Below are experts of layer 3 (counted from 0) of a mixture-of-experts language model. Rows are named router (the router's row for the expert) and show model dimensions 0-95. Each number is 128 + 24 x the weight over its row's rms, rounded and kept within 0 to 255.
After each expert's rows: a language model's description of what the expert responds to; "comes after" lists some tokens at least twice as common just before its tokens as in all text. This comes from a sample of Wikipedia text that the model never trained on. Tokens count by the router's weight.

# expert 52
router [133  84 163  92  79 129 108  93 115 147 151 109 111 105 109 122 117 162 118 149 124 147 133 142 127 179 129 124 134 110 110 152 151 109 154 131  94  76 133 180 115 126 114 118 164 135 108 130 151 121 117 130 134 123 120 154 140 158 130 144 115 136 136  68 139 124 122 130 136 160 158 139 142 102 130  67 154 138 158  95 120  95 124  94 135 163 106 115 134 141 137 115  98 137 185 174]
Small words inside titles and names, such as and, of, to, as in The Jade and the Pearl, Days of New Music.
comes after: " of", ",", " by", " in", " List", "\""

# expert 30
router [129 125 113 134 106 134 111 144 133 129 100 109 127 101 120 126  89 126 113 124 127 126 131 101  83 132  95 101 144 159 125 159 184  98 146 154 110 148 140  94 127 100  82 159  89 151 115 102 138 118  87  88 197 125  79 140 134 130 177 135 143 119 154 101 140 123 139 161 151 133 152  92 121 114 126 129 161 118 110  92 128 125 142 114 115  98 144 160 147 153 144 119  71 133 141 115]
Periods after initials, abbreviations and in decimals, such as K. P., No. 1, St., 10.6, plus common first names like William, James.
comes after: " No", ".S", "3", "4", " J", "0"

# expert 40
router [117  69  91  92 109 117 168 165  92 116 127  85 124 117 116 160 122 143 155 124 133 176 118  73 102 108 147 138 145  90 115 124 107 124 141 105 104 144 114 120  91 111 144 101 131 161  92 137  91 136 139 132 180 140 133 147 106 125 117  94 108 148 158 133 112 115  98 138  87 129 160 114 124 159 108 115 150 152 133 121 117 133 100  87 159 123 142 154 157  83 108 129 149 130 126 111]
Line-opening list dashes before names or years, semicolons joining clauses, table pipes and colons introducing lists.
comes after: "\n", " |\n", ")\n", ".\n", "==\n", ":\n"

# expert 13
router [140 103 120 160 121 146 111 116 156 139 129 119 105 143 166 151 112 150 113 124 104 158 134 135 123 158 117 136 146 149 126 114 174 137 178 130  78 130  82 112 114 142 101 144 153 121 104 112 129 144 101 136 138 150 166  96 185 130 110 133 162 154 122 122 147 118 126 106 142 132 111 105 131 107 107 100 167 106 191 146 175  96 131 107 156  63  90 104 112 156 130 142 127 119 122 129]
Cell words and separators in Wikipedia tables of sports results, medals and track listings, such as Opponent, Greece, Total length, Age.
comes after: " |", " E", " R", " G", " Ch", " Gold"

# expert 22
router [ 95 142 100 148 120 127 112 103 136  84 126 172 130 106 134 119 167 155 105 108 129 146 111 131 105  82 147 137 147 138 119 117 108 119 128 121 128 142 115 131  63 175 107 128 121 150 139 139 166 111 151 126 180 140 150 116 119 117 131  98 162 141 127  81 135 110 173 132  85 155 150 136 133 122 103 140 136 125 116 107 111 153 100 179  61 125 113  98 171 154 133 133 130 116 157 136]
Inner digits of years and figures, especially the 1 in 2017 or 2010, also digits in percentages and 1994–199.
comes after: "0", "9", "1", "2", "8", "3"

# expert 57
router [156 109 126 106 198 120 119 151 118 109  93 122 147 140 156 100 136 133 138 143 178 100 129 134  88 139 142 107 143 127 124 123 151 113  42 114 122  55 152 158 157 130 102 114 153 120 142 140 126 117 108 120 130 134 173 124 125 135 109 127 134 125 147  86 146 122 102 127 131 100  78 100 134 148 118 124 112 145 113  90 141 154 139 161 115 104 136 127 115 117 123 166 172 137 112 123]
First pieces of longer lowercase or capitalized words awaiting suffixes, such as Mus-lim, mus-ical, techn-, histor-, gen-, Im-perial.
comes after: " the", " of", ".", " and", " a", " to"

# expert 25
router [122 129  65 142 115 174 143 113 132 124 102 168 164 142 135  95 128  85 101 139 136 139 159  83 133 110 123 145 123 140 143 106  99 135 148  87 124 175 103 125 109 161 131  93 120 146 134 103 111 144 153 146 122 135 101 129  92  36 145 124 130 136 142 139 120 112 139 115  96 117 114 102 118 177 115 146 120 124 129 113  88 131 111 128 142 128 105 112 149 129 144 109 140  98 129  75]
Single digits inside large numbers after a comma or point, often vote counts, percentages and tallies, as in 17,069 or 1,960.
comes after: ",", ".", "0", "5", "3", "7"

# expert 34
router [118 169  82 139 127 143 150 149 159 123 146 120 134 112 122 140 123 137 110 116 165 118 139 131 104 105 176 119 113 154 147 111 168 124 146 101 144 142 132 160  99 131 104 145 154 107 162 140 111 142 120 137 126 120 109 128 149 130 104 136 117 143 184 142 163 130 178  99 104 133 102 161 130 143 100 126 154 159 108 124 171 135 142 127  65 106 145 112 127 147  91 135 197  88  88 122]
Initial letters or clusters of ordinary lowercase words in descriptive prose, often about species or geography, such as f-alls, w-ide, m-ill.
comes after: " the", " of", " and", ".", " a", "=="

# expert 2
router [112 143 154  87  99 129 116 139 127 139 172 123  96 112 116 134 131 126 135 135 125 146 141 140 138  63 136 136 151 137 149 116 153 134 116 155 105 105 152 114 155 161 112 140 130 118 167 122 148 115 132 139 181 139  68 165  91 133  53 105  99 127 130  90 118 131 123 138 106 143 156 122 112  92 123  87 122 162 106 129 167  96  82 153 110 163 123 132 125 122 137 133 126 138 112 167]
Bare space tokens just before a digit in dates, scores, years and ranges, such as January 4, 2001 or between 1844.
comes after: ",", " in", " the", " In", " May", " January"

# expert 47
router [150 153 102 167 102 186 127 152 136 128 136 126 152 112 134 181 139 135 151 144 110 155 146 135 108 118 136 143 143 128 126 125 138 110  82 168  98  59  98  75 104  96 126 144 151 172  90 125 128 180 116 112 129 128 167 117 152 115 145 117  92 151 118 110 115 113 109 107 132 116  98 142 118 151  97 143 146 110 137  98 142 116 127 121 126 122 108  85  85 115 111 120 107 112 111 100]
First pieces of words in sports results (sem-ifinals, scored, major) and maths symbols or variables such as ±, +, var, equ.
comes after: " |", " a", ";", " B", " T", " to"

# expert 23
router [147 146 127  69 151 196 130 135 148 150 149 133  99  98 130 129  86 118 140 130 180 119 159 136 130 147 110 102 140 119 132 118 135 115  69 125 103 106 135 131 131 118 135 104 102 108 101 135  99 165 131 148 131 141 136 146 125 139  93 165 116 152 140 115 139 126 139 129 134 150  86 124 124 158 101 100  92 122 125 103 129 149 136 185 172  86 133 123 121 157 104 121  96 144 188 132]
Opening pieces of capitalized words at the start of a line, table cell or name, e.g. El-ena, Tra-ck, Al-ternate, Ab-use.
comes after: "-", ".", ":", "|", " of", "S"

# expert 10
router [138 129 115 189 114 143 154 105 112 131 148 144 143 111  85 151 132 140 111 103 104 147 112 156  88  97 157 166 148 121 163 160 145 165 160 124  98 122 139  95 100 123 126  97 139 128 116 169  94 166  90 108 113 137  90 116 106 172 127 154 100 127 103 140 137 118  83 160 137 136 120 130  90 130 115 119 173  84 149 132 136 141 172 123 143 122 133  79 144 114 146 119 138 112 125 133]
Month names after In or On in biography sections (On July 9), plus scattered mid-word pieces like fle-w, brie-f.
comes after: ".\n\n", " on", "In", " in", "On", " the"

# expert 43
router [156 102  85 132 105 139 115 129 130 146 118 122 117 123 148 109 154 129 138 128 117 145 152 155 151  86 128  89 121 119 151 120 160 117 184 168 101  82  91 121 105 115  98 125 133 132 123 149 170 155 100 133 121 155 148 120 130 137 136 133 139  95 112 104 121 143 137 126 162 140 154  96  96 155 110 112 147 135 105  91 126  75  96 164 146  71 107 118  54 117 146 131 128 152 118 129]
Byte pieces of Japanese, Chinese and Korean script, plus leading digits in scores and dates after spaces, dashes or semicolons.
comes after: " ", ":", "–", ";", "-", "/"

# expert 12
router [126  69 172 122 109 119 105 134 122 116 122 133 109 139 107 136 145 105 138 116 134 139 138 137 130 131 162 135 134 141 168 119 150 100 161 128 177 150 144 122 126 138  96  96 126 129 145 109 160 137 102 139 158 125 109  78 144 129 155 114 152 137 138 118 115 124 134 108 151 148 140  63  97 112 102 107 129 189 117 140 163  97 101 136 108 127 126 114 148 117 197  98 184 144 159 103]
Leading digit 1 of years and numbers in lists and infoboxes, plus field words like birth, name, Born, degree.
comes after: " ", "-", " (", "–", "_{", "/"

# expert 19
router [134 144 151 120 100 101 129 125 116 106 119 115 125 125 139 171 142 126 128 117  85 149 133 126 126 136 139 112 138 153 135 135 121 130 173 160 102 152 125 146 110 109 169 109 133 139 127 121  91 134 111 170 169 133 121  98 142 132  93 104 177 137 105 109 136 129  73  90 151 187 144 168 129 150 120 167 178 117 169 137  94 124 126 138 174 108 102 113 137 125 152 113  78  85 113 128]
Pipes and colons right after years or numbers in sports career and league tables, plus sports words like Stadium, Cup, footballer.
comes after: "0", "5", "3", "4", "6", ")"

# expert 63
router [128 122 107 118 125 112 133 137 154 103 143 140 140 154 109 145 138 148 140 139 114 156 128 143 107 146 139 177 130 129 145 158  96 149  80 142 139 100 151 102  98 120 134  55 150 132 141 142  98 124 139 157 157 133 125 171 149 137 128 101 166 127 127  91 122 131 120 144 174 138  99 125 134  92 123 124 135 175 112 109 133 125 108  54 186 147 151 124 108 157 125 107 171 125  93 109]
Forms of be and have right after the subject, such as was, is, were, had, has, became.
comes after: " It", " it", " he", " which", " to", " He"

# expert 41
router [110 135 104 150 107 103 115 123 148 103 147 147 128  87 124 144 164 167 147 151 133 119 128 176 134 133 152  98 134  96 105 119 146 121 118 103 111  87 100 113 134 105  94 136 164 143 106 147 109 158 102 113 100 130 136 142  95 118 128 187 136 131 137  73 135 122 161 125 129 149  79 167  93 101 129 148 136  87  96 132 130 112  94 165 119 109 113 140 100 127 102 140 150 146  68 125]
Single capitals or short first pieces of names, including romanized Japanese and Indian names, plus CJK bytes, e.g. Th-ursday, K. S. H-ameed, Kyō-sh-ō.
comes after: " |", " K", ".", " T", ":", " Sh"

# expert 58
router [129  98 106 137  91 116 123 115 139 122 140 118  98 101 128 119 129 181 112 114 110 178 128 109 150 146 148  75 131 124 117 132 107 115 155 115 111 171 119 131 119 123 114 127 104 112 136 143  99 130 134  94 164 133 138  93 125 151  74  99  71 123 205 109  74 119 128 138  95 164 122 128 168 128 124 143 154 120 129  93 119 121 141 104 162 141 114 157 139 130 155 120 133 102 164 139]
Dashes starting infobox lines before fields like Coordinates, Artist, Country, plus section-heading equals signs and minute marks in coordinates.
comes after: "\n", ".\n\n", ")\n", " |\n\n", ";\n", "\n\n"

# expert 16
router [123 129 182 136  82 132 118 141 151 160 154 130 191 107 100 117 123 116 140 169 119 153 136 119 137 142 122 174 144  77 116  94 133 140 161 134 125  92 144  99 100 149 122 134 133 151 122 102 107 135 114 146 147 146 147 107 190 163  91 109 175 123 128 114 122 125 121  94 123 126 150 145 137 126 113 126 135 121 151 136 157  98 143 106 125 192 114 105 118 164  94 153 131 132 166 126]
Table cells and row labels in sports and election tables, such as Total, Total votes, Career total, and pipe separators, plus "the".
comes after: " |\n", " of", " in", "|", " for", " won"

# expert 28
router [155 131 126 168  83 128 102 126 114 122 147 141  95 114  89 169  97 140 112 147 142 112 118 123  76 103 109 106 114 107 152 134 172 129 115 120 104 119 117 127 142 139 129 115 147  93 146 142 100 101  75 155 138 106 100 116 156 157 147 133 141 158 172 108 141 131 156 122 182 118 125 170 133 162  98 112  89 131 115  87 100 130 152 127  86  80 116 104  95 132 126 117 113 105 116 130]
First letters or opening pieces of proper nouns and taxon names, such as T. in T. microst, F-ur, W-anda, Ch-an.
comes after: " \"", " (", "-", ":", " E", "|"

# expert 61
router [130 128 120 144 110  66 131 111 152 144 113 139 127 175 174 137 125 159  64 113 121  88 134 121 118  98 145 142 142 191 145  95 125 141 162 112 174 148 131 151 114 128 115 154 148 142 118 118 118 114 133 140 109 140 105 131 147  83  88 158 161 143 117 140 121 113 105  83 152 161  99 104 149 144 107 142 123 123 125 143  95 142 124 111 128 168 106 126 134 148 131 153 151 125  96  79]
Final digits of years and figures in census and coordinate text, such as 2020 census or 55.15585°N, plus word endings like ure, ation.
comes after: "0", "1", "5", "4", "8", "3"

# expert 59
router [165 140 157 129 103 158  94  99 139 122 142 134 192 142 141 145  83 135 125 123 138 147 151  99 132 119  96 197 123 123  98  88 100 135 123  85 137 105 109 124 120 124 104 141 127 116  94  86 106 151 161 152 138 131 118 124 147 138 119 115 135 132 140  99 124 118  94  95 117 128 142  93 154  69 114  92 146 118 178 119 127  72 148 109 162 156 116 124 115 117 117 143 124 134 141 140]
Table cell pipes in election and sports tables, plus prepositions and connectives like gain from, at Duke, should, rather, According.
comes after: " |\n", " Sw", " list", " go", "|---|---|---|---|---|---|\n", "=="

# expert 0
router [160  91 147 156 104 135 118 125 115 111 139 131 135 151 114 119 107 123 111  98 134 149 127 124 138 142 154 128 132 134 181 129 100  87 163 135 122  97  93 103  69 143 112 104 140 144 140 139 138 151 117  88 113 126  92 110 127 154 172 153 138 156 144 135 157 122 144 133 144 174 155  71 101 170 122  90 128 109  81 152 133 104 101 116 113 103  79  93 112 105 128 138 158 125 161 126]
Digits, mostly 1, 2, 0, inside alphanumeric codes and table cells, such as EF0 tornado ratings, F/A-18, L2C, CDHR3.
comes after: " ", ":", " (", "-", "/", "0"

# expert 15
router [113 139 122 102 137 126 163 123 129 125 129 165 137 136 133 116 146 123 148 117 107  83 107 172 129 174 151 140 116 105 111 141 192 159 129 102 150 102 146 138 152 136 116 112 109 130 161 194 173 124  87 158 128 146  99  97 117 162 149 106 105 108 144 131  96  97 111 140  95 144 103 125 101 113 120  93 147 171 110 168 175 154 141 120 117 151 132 137 109 106  91 117 131 140 143 131]
Common adjectives of size, color and degree after the or a, such as white, large, high, lower, different, in expository prose.
comes after: " the", " a", " m", " of", " cult", " hig"